config = dict(
    n_layer=11,
    d_expert=80,
    d_shared_expert=128,
    router_score='softmax',
    routed_scale=8.0,
    balance_bias=False,
    router_z_loss=0.001,
    shared_expert_gate=True,
    init_std_router=0.00959,
    lr_router=0.000628,
    optimizer='muon_variant',
    beta1=0.95,
    batch_tokens=131072,
)
Below are experts of layer 7 (counted from 0) of a mixture-of-experts language model. Rows are named router (the router's row for the expert), up (a neuron's input weights, with its number) and show model dimensions 192-239. Each number is 128 + 32 x the weight over its row's rms, rounded and kept within 0 to 255.
Before each expert's rows: a language model's description of what the expert responds to. This comes from a sample of Wikipedia text that the model never trained on.

# expert 8
What it handles: Compass directions, Creek, UTC and unit names in geographic or list entries, plus word-final pieces in names and tables, like northwest, Socorro.
router [103 118 143 201  92 137 132 126 123 157 117 159  94 103 150 117 125 134 123  94 130  68 158 209 144 116 103 159 172 154 170 145 113  89 166 151 116 107 158 143 139  61 168  98  69 105 149 128]
up0 [ 54 159 149 180 109 143 143 143  77 141 108 165 143 123 199 162 101 116  97 141 117 157 124 120 119 134 148  99 183 112 143 183 150 123 128 115 152  84 153 183  83 121 164 135 144 144 139 114]
up1 [ 92 116 131 159  74 131 149 127 134 131  79 160 119 166 141 163 108 123 141 120 106 124 163  80 129  76 207 113 166 150 148 120 134 146 135 154  83  93 136 147 134  71 154 103 103 121 169 123]
up2 [104 113 127 127 151 116 122 159  83 137  86 158 123  85 129 159 176 121 120 121  83 119  81 133 125 118 163  79 120 133 128 173 117  84 180 140 175 105 167 165 129 162 183  81 159  54 155 157]
up3 [129 186 124 117  92 118 120 135 140 182 136 137  94 133 115 104  79  73  97 127 175 116 156 141 181 156 141 151 136 152 181 164 117 125 154  68 137  50 141 133  88 115 132 117 116 131 113  68]
up4 [136 178 133 109 141 132 126 142 160 197 123 119 117 124 202 140  94 115 129 132 201 170 131  87 121 146 123 136 174 140 113 138 108 110 168 183 106 128 119 134 114 143 133  98 116 126  89 122]

# expert 14
What it handles: Years, small numbers, dates and Division after in, since or a table pipe, mostly in football season tables, like 2009, 1999.
router [ 96 119 144 120 121 151 162 102 105 156 105 163  77 133 138 161  98 107 121 118 116  72 140 127 133 131  98 170 140  82 152 153 107 120 167 124 120  45 107 152 110 102 167 107  22 169 132 117]
up0 [130 135 166 159 117 100 112 145 108 160 133 126 125 105 126  94 148 123 132 109 129 160 116  91 198 144 170 124 136 149 114 191 121 118 110 109 188 117  94 167 108 132 168 107 126 114 111 170]
up1 [153 253 148 161  75 109 157  63 105 133 116 126 157 133  96 156 142  94 136 121 121  99 146 135 150 190 115 113 157 149 149 138 177 133 167 153 125 132  87 146  79 111 139 118 105 151 146 107]
up2 [ 86 169  93 178 120 148 120  86  95 103  87 153 104  75 141 114 123  93  97  72 108 172 131 143 124 127 161 118 155  85 219 157 124 105 132  98 107  80 176 113 139 141 134 161 119 122 157 141]
up3 [129 189 148 205 120 142 130 130 144  92 114 152 113 134 150 147  70 135  86 119 129  85 132 131  61 129 134  90 151 144 131 123 151  84 115 126 157  96 149 159 148 118 149 106 116  44 144 164]
up4 [176 123 141 166 125 124 164  93 113  94 126 136 124 113 158 138 158 130 128  66  87 127 160  82 150  65 108  85 143 101 152  92 116 153 151 108  83  85 179 149 128 102 136 110 166  74 122 139]

# expert 48
What it handles: Closing brackets ending parenthetical glosses, birth years, stats or citations, e.g. (born 1995), (3.46), ("custom, habit").
router [116 146 142 104 119 150 172 128 138 119 114 155 126 120 159 113 118 117 127 106 134  66 173 170 120 138  81 162 151 157 145 123 108 101 156 174 110 105  71 152  96  85 161  95 120 113 148 132]
up0 [ 99  79 155 168  83 110 135 151 147 108 104 194 115 156  91  87 121  72 124  84 143  85 132 118 151 123 172 160 125 174 179 148 134 151 118 125  83  97 177 107  87 121 175  89 122 155 153  71]
up1 [101 100 114 123  92 230 163 126 102 153 127 153 120 137  94 125 144 126 139 109 124 152 136 154 111 166  71 105 108  86 147  74  30  91 134 105  77 140  95 157 155  97 117 112 109  72 112 162]
up2 [126 151 112 117 104 150 154 128 138  77 147 126 122 136 130 189 135 130 125 141 125 152 152 155 147 109 120 116  98 147 122 130 161 112 161 169 126 122 138 123 122 170 145 101  90 137 148 150]
up3 [158 129 126 121 146 171 117 162 100  99 121 147 125 128  93 139 115 116 132 103 168 129 151  76 103 131 131 142 150  64 155  58 144 127 135 143 146  86 177 104 136  83 130  60 120 144 118 130]
up4 [119 180 198 131 134 158 152 136 152  87  81 164 135  41 143 137  90  93  93 115 103  61 153 166 124 167 173 201 156 109 179  74 140  72 164 141 130 128 118  69 144  58 142 103 151 128 172 109]

# expert 60
What it handles: Ending pieces and punctuation closing a name or word, e.g. -ian, -ed, possessive ', ), and asteroid table pipes and MPC · JPL dots.
router [122 107 136 156 104 171 159 108  89 136  92 182 135 145 173 126 100 137 115 114 162 104 152  83  88 105  78 145 168 159 151 109 119  84 156 137 111  95 159 165  90 177 169  95 117 141  86 176]
up0 [ 94  88 162 144 140 141 156 129 135 126 110 157 159 111 116 160  84  88 113 138 186 185 148 157 204 132 140  83 150 123 140 120 142 118 142 129 116  99 133 187 125 105 172 107 109 156 120 114]
up1 [124 189 127 140 122 165  98 138 107 189  74 141 121  99 150 159  99 162 130 165  98 110 123 156 111 174  87  99 166 128 169 111 146 102 171 147  33 120 158 165 126 122 130 122 110 128 162 122]
up2 [139 130 154 116  93 101 141 124  94 109 108 143 136 101  86 138 143 137 102 111 112 129 132 181 154 158 127 213 117 121 129 176 124  90 138 116 115  54 132 144  93  89 152 106 143  68 113 104]
up3 [153 102 127 148  95 120 158  85 111 114 113 182 147 135 101 172 122  75 120 106 116 179 129 145 169 181 141 109 141 144 141  74  84 170 105 118 131  98 171 104  97 119 146  57 142 167 150 136]
up4 [ 74 184 145 157 144 134 137 108  88 146  94 109 139 128  68 145  83 119 135  71 103  93 175 108 124 153 147 187 145  85 177 139 178  92 134 150 168 144 110 138  83  92 193 102  79 147 206  76]

# expert 39
What it handles: Colons after infobox field names and pipes between table cells: Website:, Medium:, Time zone:, License:.
router [ 74 132 197 142 127 130 115 103 120 131 118 153 111 145  74 165 143  85 102 111 167 148 144 159 102  91  89 130 140 112 208 165 109 126 131  92 176 105 141 139  91 159 172 123 140 121  83 176]
up0 [179 160  69 114 206  95 142 183 152 133 150 136 135 125 106 143 133 130 131 109 117 102 144  31  71 157 166 156 178 118 106 128 101 148 142 131 159 139 104 102 129 142 163 126 144 126 104  71]
up1 [ 95 142 128 153 134 149 137 150 134 144 147 127  75 157 114 158 160 117 147  58 153 130 146 130 178 148  82  95 116  43  79 168 172  97 131 123 138 128  45 149 158 142  96 203 112 151 111 147]
up2 [ 93  94 160  98 140 109 113 144 134 214 133 174 149  86 137 141 142 115 144 103  91 139  95  83 173 118 134 149 120 102 110 125  87  71 135  93 142 147 255 117 122 136  95 149 109 137 119 104]
up3 [118 102  83 115 142 190 111 130 108  97  93 140 115  84 135 125  98  95 128 150  87 161 120 200 109  86 127 111 150  88 138 125  98 158 127 154 198 137 132 148  84 105  80 105 141 143 112 179]
up4 [142 134 163 115 110 129 124 157 131  66 107 125 128 138 106 102 141 122 124 112 109 147 140  89  74  94 106 158 143 170 168 116 168 175 107  98 155 119 121 103 150 146 149 107 181 132 139 118]

# expert 5
What it handles: Forms of be and have, modals and not that follow a subject or "to", such as was, is, be, been, had.
router [ 90 127 117 163  78 154 139  92   7  87 112 147 125 114  97 119  93 121 124 106 158 167 160 100  69  87 136 115 171  47 114 150 145 117 147 136 204  88 110 171 106 135 146 105 169  96 183 142]
up0 [112  69  99 157 107  93 140 135 116 160 100 147 184 136 154  83 101 159 127 115 101 208 141 147 146  28 145 177  73 103 140 109 127 132 122 130 123 141 149 128 135 128 111  40 108 155 189  97]
up1 [121  92 131 153 102 158 129  91  36  81  88 127 211 155 174 112 144 153 101 124 101 115 118 112 157 160 152  91 115 198 145 161 134 139 119 146 131 124 156  67 159 102 126 178 144  93  61 166]
up2 [128  91 159  43 194 116 112 130 153 130 152 142 141 125 133 174 140 124 128 113  93  87 109 142 146  95 190 105  99 120 131 134 143 114 120  73 130 107 146 132 147 122 162 162 131 140 123 133]
up3 [165 137 125  84 128 124 110 106 121  62  95 156 120  76 125 122 167 113 113 106 127 110 118  79 142 110 110 128 132 112 113 120 126 119 151  91 143 139 151  84 115 120 162 147 116 102  77 154]
up4 [165 120 166 113 114 110 152 153 193 147 112 131 112 234 159  94  67  83 134 147  84  23  83 123 119 127 134 142 159 164 132  51 125 141  92 123 109  86 180  97 112 108 138 101 156  96 128 182]

# expert 7
What it handles: Common verbs and nouns in quoted or narrative speech, especially own after his or my, plus help, producer, proposed, months.
router [ 88 137 156 188 102 144 150 112  82 159 111 147 117 188 174  87 119 110 120 100 111  55 170 127  76 138  55 173 139 193 146 121 132 118 163 156 128  88  34 131 113 128 181 101  66  89 164 163]
up0 [120 145 164  81 120 143 168 159 103 141 112 173 120 163 110 121 105 100 148 111 113 139 120 116  93 157 183 145 102 149 127 126 103  72 155  85 184 126 151 188  81  95 144 153 196 130 144 166]
up1 [ 84 103 117 124 110 153 138 102 140  88  62 120  78 126 107 173 111 113 140  66 151 143 138  79 128  94 130 125 153  99 118 193 174 116 145 139 181 115 119 158 126 141 178 120 109 123 181 201]
up2 [ 93 156  92 123 122 123 121  94  95  71 115 127 155  74 126 142 126 118 106 127 133 117 102  94  87 123 204 117 161 157 127 110 122 120 133 112 117 103 174 104 105 120 107  63 160 153 117 137]
up3 [ 95 110 154 113 113 140 154 150 126  88 114 119 119 134  87 168  84 124 107 180 120 103 135 103 145  56 141  83 128 137  93  65 125 115 240 130 152 106 123 159 124 156 122 182 130 162 136 121]
up4 [ 54 106  69 139 127 123 121  79 126 120 107 160  97 181 117 124 203 131 115 137 139  84 122 148 152  49 141 129  87 123 183  91 104 127 192 125 192 104 100 157  92 163 129 149 119 160 165 186]

# expert 58
What it handles: Space-pipe cell separators within wiki tables, especially after an empty or final cell, such as football squad and results tables.
router [ 81 135 138 142 116 112 134 139 119 115  78 138 122  84 120 126 145 106 149 133 148  73 170  70 116 105  89 114 131 156 189 125 112  93 144 110 165  93 132 136 135 191 117 129 166 162  56 167]
up0 [194  95 103 159 125 108  75  87 131  64  52 155 113  87 112 134 141 137 122 131  87 132  89 134  78 103 178 184 160 144 140 154 176 140 129 108  76 125 138 151  93 132 146  95 199 157 144 102]
up1 [189 166 102 178 143 136  75 118 121  82 100 113  66 218 157 154 166  89 113 113 155 187 140 109 155 159 109 126 142 176  75 194 136 148 122 113 114 132 112  87 125  85 119 128  95 100  49 131]
up2 [ 31  97  97 125 121 128 113 174 130 131 168 133  91 109  92 112 169 126 128 145 135  98 117 132 147 168 102 120 100 128 145 153  80 111 105 112 142 149 147 131 153 135 148 115 127 122  60 134]
up3 [ 84 102 150 198 127 136 102  92 155 159 118 101  67  89 166 181 102 108 132 136  98 162 118  83 116  85 144 105 148 172 141 150  93 148 133 124 163 139 170 155 112 157 129 104  64  74 159 206]
up4 [150 110 123 129 125 122 117 144 135 116 160 119 122 109  83 166 131 112 127 107 158 101 156 193 158 105  91 126 106 115 105  81 206 142 110 103 137 108 114 137 120 153  87 101  88 145 223 113]

# expert 37
What it handles: Colons, periods and numbers in scoreboards and data tables, plus institution words like Elementary, Hospital, and sentence openers However, Despite.
router [100 128 151 163 101 149 162  95 115 172  79 158  80 192 180 114 114 128 125  92 152  62 152 141  97  94  70 161 157 140 157 168 105 115 155 160  99  87  62 160 113 163 159 119  93  85 186  71]
up0 [156 136 224 131 163 134 186  85 116 112 128 165 110 118 144 138  88 146  88 109 142 186 126 255 108 134 143 173 121 143 176 187 154 139 112 122 135 114  37 127  95 116 145 137 152 138 172 148]
up1 [125  97 145 136 102 118 148 121 121 200  88 142 109  81 113 162  87  89 104 147 110 176 116 197 195 151 149 111 119  93 139 134 109 118 147 203 104 131 123 157  70 191 100  77 145 137 153 134]
up2 [127 156 104 126 117  77 127 108  94 155 114 124 193 138  76 133 129 127 103  90 156 123 142  99 127  83 153 198 138 198  94  86 157 106 115 163 120  61  94 104  82 139 170 168 178 126 131 179]
up3 [142 141 108 128 105 183 153 108 108 127 142 193 139 192 161 142 139 119 123 113 171 158 138 124 153  97 146 154 107 135 120 129 116 148 173  85 112  57 112 160  83 132 152  62 127 138 116 202]
up4 [134 127 133 127 140 134 101 128  94 126 147 197 170  55 205 137 107  82 157  86  58  43 153 179 141 123 123 163 134 217 161 132 121  82 136 127  95 150 152 151  81 183 147 111 120 162  63 188]

# expert 52
What it handles: Years and was in building or institution histories, as in "built in 1795", "established in 1325", "was erected".
router [100 130 132 157 108 168 149 131 101  92  86 161  98  65 111 136  93 117 120 110 138  86 163 194  76 113  69 142 162 111 158 150 123 104 173 163 126 101 130 148 121 118 149 105 124 128 110 146]
up0 [ 34 149 153  56 116 124 171 118 144 120  93 147 212 130 109 126 142 102  87 120  53 159 150 183  94 131 137 109 105 146 124 117 106 169 128 117 168  98 121 135 143 160 114  79 133 151 126 137]
up1 [115 190 160 127 133  84 152 103 116 219 108 150 136 159 128 138 111 105 129 146  95  70 138 133 129 107 155  90 154 155 192 104 167  63 172  88  70 111 176 160 144  64 121 155 125 130 181 191]
up2 [153 123 122  87 109 132 102  81 116 150 102 121 160  86 107 138 138 111  94  94 175 173 148  70 183 189 125 165 141 158 207 121 119 132 168  92 114  90 201 102  78 135 145 148 158  83 144 145]
up3 [118 125 135  89 110 114  93 130 121 108 104 153 122  92 138 133 102 111 126 159 131  80 150 134  75  79 141 140 142 150 150 131 102 129 140 132 139  81  70 139 112 124 114 109 118 122  75 172]
up4 [101 110 130 133 101 194 133 101  84  90 126 143 159 158 174 157  97 149 113 102 109 162 174 105 116 105 145  85 190 170 166  80 106  27 166 160 156 119 102  71 123 129 116 158 107  94 164  58]

# expert 31
What it handles: Commas, periods and closing quotation marks ending clauses or quotes in prose, such as element. or guards," said.
router [ 92 114 105 168 112 141 111 116 118 128 122 172  47 156 188 142 103 105 124 119 175 169 144  95  98 166 182  89 109 129 182 147 119 142 135 189 139 128 152 157  67 149 140  91 187 144 128  92]
up0 [ 65  90 149 162 126 150 158 149 121  80 152 143 109 206 114  91  99 148 146 133 147  95 157 157  92 150 110  84 139  93 170  77 111 113 118 116 115 122 124  92 141 124 112 174  95 174 181 145]
up1 [164 145  92 143 134 195 141 119  95 127 109 116 177 129 151 156  83 137 140 146 129 162 108 155 142 129 142 127 139  84 121 120 128 130 150  85 110 131 181  99 138 132 132  84 130  92 111 126]
up2 [115 156 145  84 106 167 224  91 106  72  66  91 123  63 164 135 107 107 129  65 140 160 160 106  89 123 157 138 118 194 125   5 205 101 149 171 124 117 118 139 137 115 167  97 131 128 155 139]
up3 [198 158 115  82 117 154 115  98 102 151 103 117 176 148 100  84 144 128 128  85  47 135 138 124 136 149 129 129 132  97 160  68 200 148 126 144 114 132 121 155 159 156  91 108  85 176 145 148]
up4 [173 141  92 103 120 138  80  76 113  27  99 115 117 224 167 136  76 130 136 107 141 137 110 167 131 193 134 122 129 122  87 126  94 121 128 122  36 132 178 144 104 168  84 130 106 135 168 137]

# expert 4
What it handles: Word-piece fragments inside words, especially qu and onset clusters like pl, sp, fl, str, as in earthquake, diploma, gospel.
router [ 77 133 136  64 104 151 126 152 100 195 112 149 172 160  82 142 114  72  93 112  96 180 144 163  91 120 150 142 147 148 128 101 137  97 139 150 143 104 149 119  98 162 112 130 105 129  45 133]
up0 [134 154 130 146 118 157 151 126 152 117 149 132 161 175 164 122 188 163  87 121 198  92 119 162 142 148 145 120 131 170 106 112  92 121 123 126 182 141 154 112 123 164  94 147 148 115 141 133]
up1 [173 108 153 160 149 100 175 129 102 144 163 136 131 100  96 116 156 148 151 149 106 117 132 211 131  77 191 112 134  38 121 128  97 154 110 167 142 134  54 102 125 122 134 101 174 128 149 160]
up2 [101 120 133 145 145 151 106 117  99 154 137 121 166 115 149 182 126 107 151 147 187  83 153 156 118 130 152 144 113  68 132 177 131 122 127 155 110 122 136 135 129 163 121 108 100 135 133 205]
up3 [146 109 143  94 135 160 125 125 181 128 118 135 121 152  94 152 135 103 159 134  96 158 132 147 110 187 138 142 142 147 112 155 122 108 139  75 119 155  72 159 113 168 125 102 182  96 165 117]
up4 [162 123  94  96 156 116  85 152 133 126 122 120 133  79 142 177 135 216 104 145 128 127 139  64  68 125 161 140 115 116 139 149 130 101 133 119 161 148  75 106 128  88 185 132 184  96 130  94]

# expert 3
What it handles: Common nouns naming a kind, set or work right after an article, often before of: list, number, album, group, species.
router [ 92 205 147 156  66 151 143  76 105  97 143 160 131  96  61  88  87 141 127 110  79 156 140  93 161 141 211 145 106  66 164 232 114 115 162 145 140 112 145 160 106  72 120 119 143 181 154 112]
up0 [159 118 136 152  87 100 125 130 129 146  96 128 168 155 138 156 132 134 113 136 142  97 109  64  83 107 102 128 133 114 106 164 153 118 109 115  84 117 121 104  86 171 129 148 211 161 121 156]
up1 [173 119 108 153 118 100  95 121 152  99 116 134 201 118 134 151  90 122 125 123 140  99 144 139 128 180 140 198 124 144 115 146 125 119  95 154  81 133  99 163 130 162  94 138 105 165 167  99]
up2 [116  17 133 142 129 140 170 147 157 130 123 127 116 110 143 152 173  98 121 132 146 180 152  79 127 148 147 121 137 112 159 129 132 130 117 124 197 121  44  81 119  45 115  91 130 145 136 123]
up3 [128 177 124 145 104 114 117 120 135 137 131  89 145  80  86 149 166 135 134 127 149 125 113 170 136 120 152 192 135  93  80 117 160 130 120 103 145 128 118 150 127  77 111 139  93 168 147 128]
up4 [153 113 141  42 127 128 147 104 115 148 122 123 150 116 148 105 165 132 102  90  81 108 150 221 136 194 154 180 125 169 162  76 108 157  92 141 125 106  93 136 109 142  96 135 158 111 138 136]

# expert 17
What it handles: Nouns for police, troops, squadrons and companies, often in list items or tables, such as police, Company, civilian, helicopter.
router [ 93 143 126 152 112 173 145 112 129 145 118 128 115 156 134  74 106 141 112  99 136 119 170 178 131 111  91 166 148 133 154 162 123  98 160 147 161  93 124 149 106 118 169  91 101 107 248  89]
up0 [117 120 163 127 113 147 122  84 154 132 130 155 107  93  80 194 139 139 142 120 160  70 157  79 179 184 152 163 107 160 179 122 186  66 135 167  94 103 149 140 113 155 175  90 108  54 123  91]
up1 [159 149 138 127 119 162 135 166 118 122 101 152 106  83 166 147 173 103 102  95 236  82 144 159 113 107  97 168 112 139 146 127 141 172 124 155 172 100 111 158 122  89 150 121  90 101 113  88]
up2 [152 186 153 157 160 116 173 117 126  61  70 139 180  89 107 198 154  91 126 104 110 132 196 137 161  67 167 129 150 120 143 176 127  91 104 117 130 126  93 161 138  70 140 149 144 146 210 161]
up3 [ 67 108 153 122  92 139 166  81  97 114  84 201 137 148 143 160  77 133  94  85 158 112 194  83 133 123 142 142 146 147 197 122 142  94 183 125 130  21 131 152 111 118 157  82 134 127  72 114]
up4 [137 141 152 179 166 163 124 109 132 138  58 129 155 168 157 136 125 108  83 101 201 166 121  89 103 139 116 105 169  86  98 131 121  75 158 156 188 130 150 196  93 139 168 134 163 126 113 151]

# expert 6
What it handles: Periods, commas, paragraph breaks and heading equals signs ending sentences or entries, e.g. the comma after birth–death dates in name lists.
router [101 127 162 137 118 128 130  87 126  81 113 141 163 129  99 120 158 129 125 123  94 134 132  85 146 143 105 117 151 125 150 135  53 122 138 128 178  84 189 163 109 137 123 124  71 179 155 119]
up0 [150 133 101  76 115 155 159 124  97 156 127 135  81 137  55 159 105  86 125 157 105 129 103 138 181 152 163  86  93 118 106 156  91 127 131 141 140 134  74 115  95  75 123 138 107  98 142 142]
up1 [150 132 103 175 150 120 154 119 112 183 151 120 105  80 185 141  90 113 127 124 159 144 109 169 128 178 129 170 109 159 173  66 176 151 114 118 169 160  66  88 159 108  98 124 186  83 103 126]
up2 [155 114 156 224 112 130 124 128 125  83 127 102 153 102 151 146 140 142 141 127  62 177 122 130 115 137 164 135 121 157 120  86  48 144 120 125 198 143 117 132 154 124 108 139 117 134 117 100]
up3 [139 111 127 251 127 109  98  95 128 102 135 115 146 157 170 128 144 133 136 101 105 142 115  98 102  95  91 148 110  88 109  84 162 128 123 140 184 141 144 109 144 133  98 188 167 150 113 125]
up4 [149 117 141 112 159 108 157 145 124 159 132 112 145 136 123  80 122 144 124 115 113 120 121 136  55 136 131 144 129 124  94  86 255 134 116 130 109 159 127  92 125 108 122 129 197 129  79  96]

# expert 24
What it handles: Middle word pieces, often with l or r, inside names and rare words after Al, Am, And, e.g. al in amalgamated, hr in Andhra.
router [140 151 129 165 111 145 109 135 106 195  61 140 136 172 101  84  73 101  84 143 168 213 153 123 105 111 204 105 118 148 151 104 141 124 127 166 117 102 123 126 132 212 138 132  96 147 153  46]
up0 [130 113 128  81 125  91  86 145 116 149 127 151 148  70 110 134 148 139 136 152 129 168 128 135  87  64 132 122 136  80 127 140 119 122 145  92 109 144  97 168 151 122  89 150 135  31 120 126]
up1 [119 189 154  89 117 133 101 141 168 170 157 147 118 150 139 138 144  31 131 117 156 172 108 178  92 130 114 129 116 139 126 127 132 176 129 145 160 130 148 144  76 128 183  96 112 159  89 110]
up2 [104 169 159 113  99 136  94 138 179 194 180 133 139  59  78 146 190 108 107 137 163  87 117 121 112 129  91 135 113 154 169 156 114 142 138 121 110 146 142 125 112 139 128  80 134  77  82 146]
up3 [140 166 129 120 108 117 128 127 112  88 177 131  81 125 109  84 130 127 130 250  95 120 108 111  66  94 124  71 125 132 110 107 129 116 141 145 127 125 127 149 188 140 151 157 204  61  63 174]
up4 [106 133 123 149 115 158 120 111 139 121 127 127 158 168 192 150 105 107 148 122 125 126 107 129 105 126 182 131  96  82 164 152 172 147 148 118 165 134 101  80 116 159 132 141  81 109 159  71]

# expert 44
What it handles: Closing parentheses, line breaks, of and to after digits or titles in tables and lists, plus title words like Country, President, Province.
router [ 88 111 136 198  95 180 171 114 124  77 103 160 127  68 145 126 125 113 121 102  94  91 148 112 127 105  99 136 149 185 139 108 188 119 155 145 122  86 104 147 106 164 177  88 146 100 100  95]
up0 [103 193 148 128 109 173 168 101 104 129 122 153  96 109  99 147  98  93  98 123 151 133 130 111 130 123  90 122 126 150 140 177  46 118 167 152  92  97 101 119  83 109 130  51 153 166 183 133]
up1 [141 118 122 115 125 175 133 119 154 106 132 148 157 128 113 133 112 122 111 149 131 155 147 125 100 131 162 169 133 150 154  94 128  60 161 158 149  90 157 147  89 218 184  58 104 129 170 128]
up2 [126 119 153 105 105 105 136 120 117 153 146 207  66 121 154 144 119 106 140 117 126 165 127 165  83  93 112 243 124 149 174 123  76 144 113 133  89 102  50 141 117 129 152  70 122 140 199  89]
up3 [ 67 152 158 202 140 117 154 103 123 108 124 190 182 154 102 102 137 116 120 160 220 187 146 108 163 186 152 114 123 102 189 128  83  66 185 101 130 117 100 118 116 118 160 159 175 116 124 149]
up4 [127 142 146 119 115 185 110 118 139 169 134 144 165  92 136 157  80 130  98  71 114 154 136  91 179 170 154 185 136 162 157 129 147 134 131 156 143  86 112 212 103 163 140 138 172  93  60 149]

# expert 54
What it handles: Commas and and between names in song credits and lists, plus pronouns like they and words in titles such as Award, Co.
router [104 119 122 148 102 160 146 125 107 163 100 172  95 149 120  99 105 111 123 110 148  73 154  91  69 123 136 148 154 174 147 126  47  97 154 153 142  68 107 141 125 107 146 114 119 127 186 103]
up0 [126 149 144 144 113 100 130 146  99 137 105 146 105 184 219 121 123 133  81  68 121 122 128  89 126 113 100  96 115 141 138 147  62 143 127 129 129 172 122 131 116 137 201  99  97 121 127  87]
up1 [158 125  86  54 139 166 167 126 145  94 119 148 119 128 100 148 176 102  99 139  99 126 132 151  99 195 132 173 171  92 118 123 111 124 138 147 121  95 157 114 130 151 152  90  74 136  61 128]
up2 [114 114 180  71 137 157 147 105 148 135 177 149 146 155 171 111  99 109 131  85 159 142 183  58 106 139 114 152 171 126 193 100  27 108 154 110 204 116 137 121  92 114 132  88 156 115 132 160]
up3 [105 175 138 156 151 122 153 128 106 106 113 141  84  89 114 160 102 150 114 110 130 113 133 104 129  68 152 154 158  99 130 139 113 112 125 111 106  50 157 147 127  80 149 153 144 101  95 152]
up4 [ 94 147 121 153  88 118 170 132 118 168 100 139 115 114 123 141 126 138 116 135 100 134 186 116 110  80 128 121 141  88 148 169  97 106 118 140 126 137  78 122 136 183 147 117  54 176 134  92]

# expert 46
What it handles: Periods and sentence-opening words like He, After, Later, During in biographical and career narratives, plus some name and year pieces.
router [ 93 142 146  92  90 157 136 114 115  63  86 169 109 100 138 117 115  88 122 103 148 131 148 162  98  75 147 150 158 175 128 139 130 116 167 149 102  95 141 140 119 137 163  96  48  84 164 154]
up0 [142 143 150 123  97 115 158  87 101  92 102 151 112 163 112 167 111 138 125 140 119  51 156 147 133 150 116 142 134  99 124 167 141 152 150 150 201 116 120 108 106  98 167 100  65 130  68 160]
up1 [113 133 190  94 145  96 105  95 101  92 109 121 127 138 186 144 128 107 112  96  88 146 161 110 123 130 133 139  69 128 141  86  74 100 121 185 143  91 157 128 101 127 170 124 107  67 138 125]
up2 [125 162 188 156 116 129 151  75 141 141 105 177 127 152 164 177 150 112 125 115  87 186 197  73 107 159 121  82 155  47 176 116  82 145 113 135 120 132 125 174 114 105 131 108 147 144  77  82]
up3 [ 91 144 203 123 108  99 116 125  97  95  76 141  95 121 163  87 160 158 136 119 117 121 145  64 134 116 136 143 117 185 164 113 122 115 124 108 149 107 115 119  98 164 152 113 125 135  15 120]
up4 [ 79 167 158 134 117 132 125  62  97  87  95 173 152 101  70 135  87  93  96  96 190 126 154 103 137  88 130 133 152 127 145 140 151  97 146 126 170  92 177  88 135  79 141 119 143  88 189 155]

# expert 43
What it handles: First pieces of names, places and numeric values in sports and results tables, such as 65 kg, M-GM, Z-aragoza, David.
router [111 135 156 146 114 158 170 106 137  77  98 172 118 207 148 157 106 130 119 120 161  73 158 112 129 176 160 139 139 156 159 115  80  95 166 161 155  83 100 136 117 168 161 142  59 118 135 121]
up0 [110 149  91 136 120 121 196 134  91 136  98 141 145 160 107 213 115 119 132 112 119 119 136 120 172 107 171  96  94 109 134 179 212 145 141 158 130  88 121 125 123 102 121 138 161  93 179 151]
up1 [103 150 134  93  97 148 154  80 113  36 103 115 158 141 154  79 129 146 132 140 101 131 144 114 158 119 154 139 127  78 135 116 103 123 149 161 160 189 193 177 157  83 150 133 139 168 137  79]
up2 [103 128 131 169 114 134 132 129 113 104 118 165 107  96 101 103  75 141  97 109 126 121 126 169 125  92 155 126 199 118 124 119 150 119 133  90 187 131 199  81  74 153 152  58 120  91 127 108]
up3 [115 159 137 145 122 137 120  96 100  92  64 145 191  90 131 133  82  98 107 113  92 106 134 127 113  76 151 106 193 129 139 109 173 114 158 135 153  95 100 179  99 182 132 107  92 104 128 136]
up4 [ 78 132 149 112 113 126 184 144 103 136  99 115 134  78 156 101 139 116 122 124 148 117 179 148 146  58 193 159 150 102 147  90 168 148 118 106 133 117 119 157 113 174 152 119 135 135 162 100]

# expert 12
What it handles: Line breaks after section headings, table pipes and dashes, bullets and list markers that structure infobox, table and list layout.
router [ 94 126 165 184 135 184 138 112 139 119 122 115  80 139 129 149 108 113 136 117 184 155 139 108  87 160  97 151 146 155 179 154 165 113 163 138 132 130 172 125 103  88 129 150  59 173  88 120]
up0 [163 163 100 141 115  72 103  70 122  62 153 131 111  46 147 109  83 144 141 128 209  96 114 118  32  97 170 126  98 107 101 119 146 137 139  99  39 133 106 251 100  69 129 138 163 131 142 173]
up1 [144  85 168 163 133 105 121 185 106 147 129 152 172 150 146 131 110 100 128  98 128 154 122 140 153  99 123 134 121  71 103 190 139 121 109  90  86 123  83  94  49 128 125 151 171 145 173 156]
up2 [156 140 132  84 146  87 111 162 152 117 154 116  38  99 129 160 148 131 137 136  92  83 138 140 143 119  85 135 134  72  99 140  57 169 101 131 145 142 132 134 174 150 147 122 126  81 106 116]
up3 [129 144 126 160 115 126  99 109 102 191 144 139 103 233 142  94 108 123 143 109 125 129 144 177 194 178  81 132 139 113 102 173 145 129  86 127 133 125  73 121  96 102 114 110  48  87 103 169]
up4 [123 135 166 200 147  86 108 144 126 220 122 118 120 135 138 179 120 156 117 121 122 160 141 140 161 101  82 130 139 107  95  82 109 100 161 106 145 132 201 106 131 109 130 111 113 147 144  99]

# expert 2
What it handles: Commas, and, or, ampersands, semicolons and dashes joining names or items, often before appositives in biographies, like "Ted Knight, American".
router [ 72 153 135 156 113 162 127 125 134 138 119 133  56 157 119 144 146 132 152 126 169 139 141 117  57 109  91 101 143 131 175 185  92  99 157 108 137 121 146 152  98 190 156 117 129 108 156  95]
up0 [151 104 134 161 126 126 116 122 117 129 119 137 178 185  87 183 131 127 124 141 156 150 137 112 165 137 104 140 131 164 128 137 117 145 161  85 183 128 102 105 152  91  97  61 115 144  91 132]
up1 [136 128 164 129  89 107 140 118 141 124 131 140 129 125 101 122  99 120 121 137 142 165 140 152 157 201  86 125 139 127 157  99 163  96 124  99 132 122 188  75 130 127 112 164 122 180 127 140]
up2 [106 137 121 108 145 140 135 134 144  94 102 136 163  93 143 192  99 139 115 129 123 131 110  40 131 102  92 117 115  84 119  82 105 107 123 142 110 132 114 147 149 126 130 138 191  81 109  89]
up3 [ 78 125  96 125  67 110 129 147 121 254  93 120 117 151 131 180 106 141 129 117 134 195 119  65  89 123 107 139 124 146 131 140 176 146 131 139 110 113 103 115 103 141 133 108 157 181 108 203]
up4 [139 119 171 151 176 141 102 114 128 151 122 129 100  47 145 150 131  87 117 119 127 128 134 178 206 100 130 172 120  88  70 138 140 130  83 162 201 132 206 154 101 125 135 144  96 173  69 135]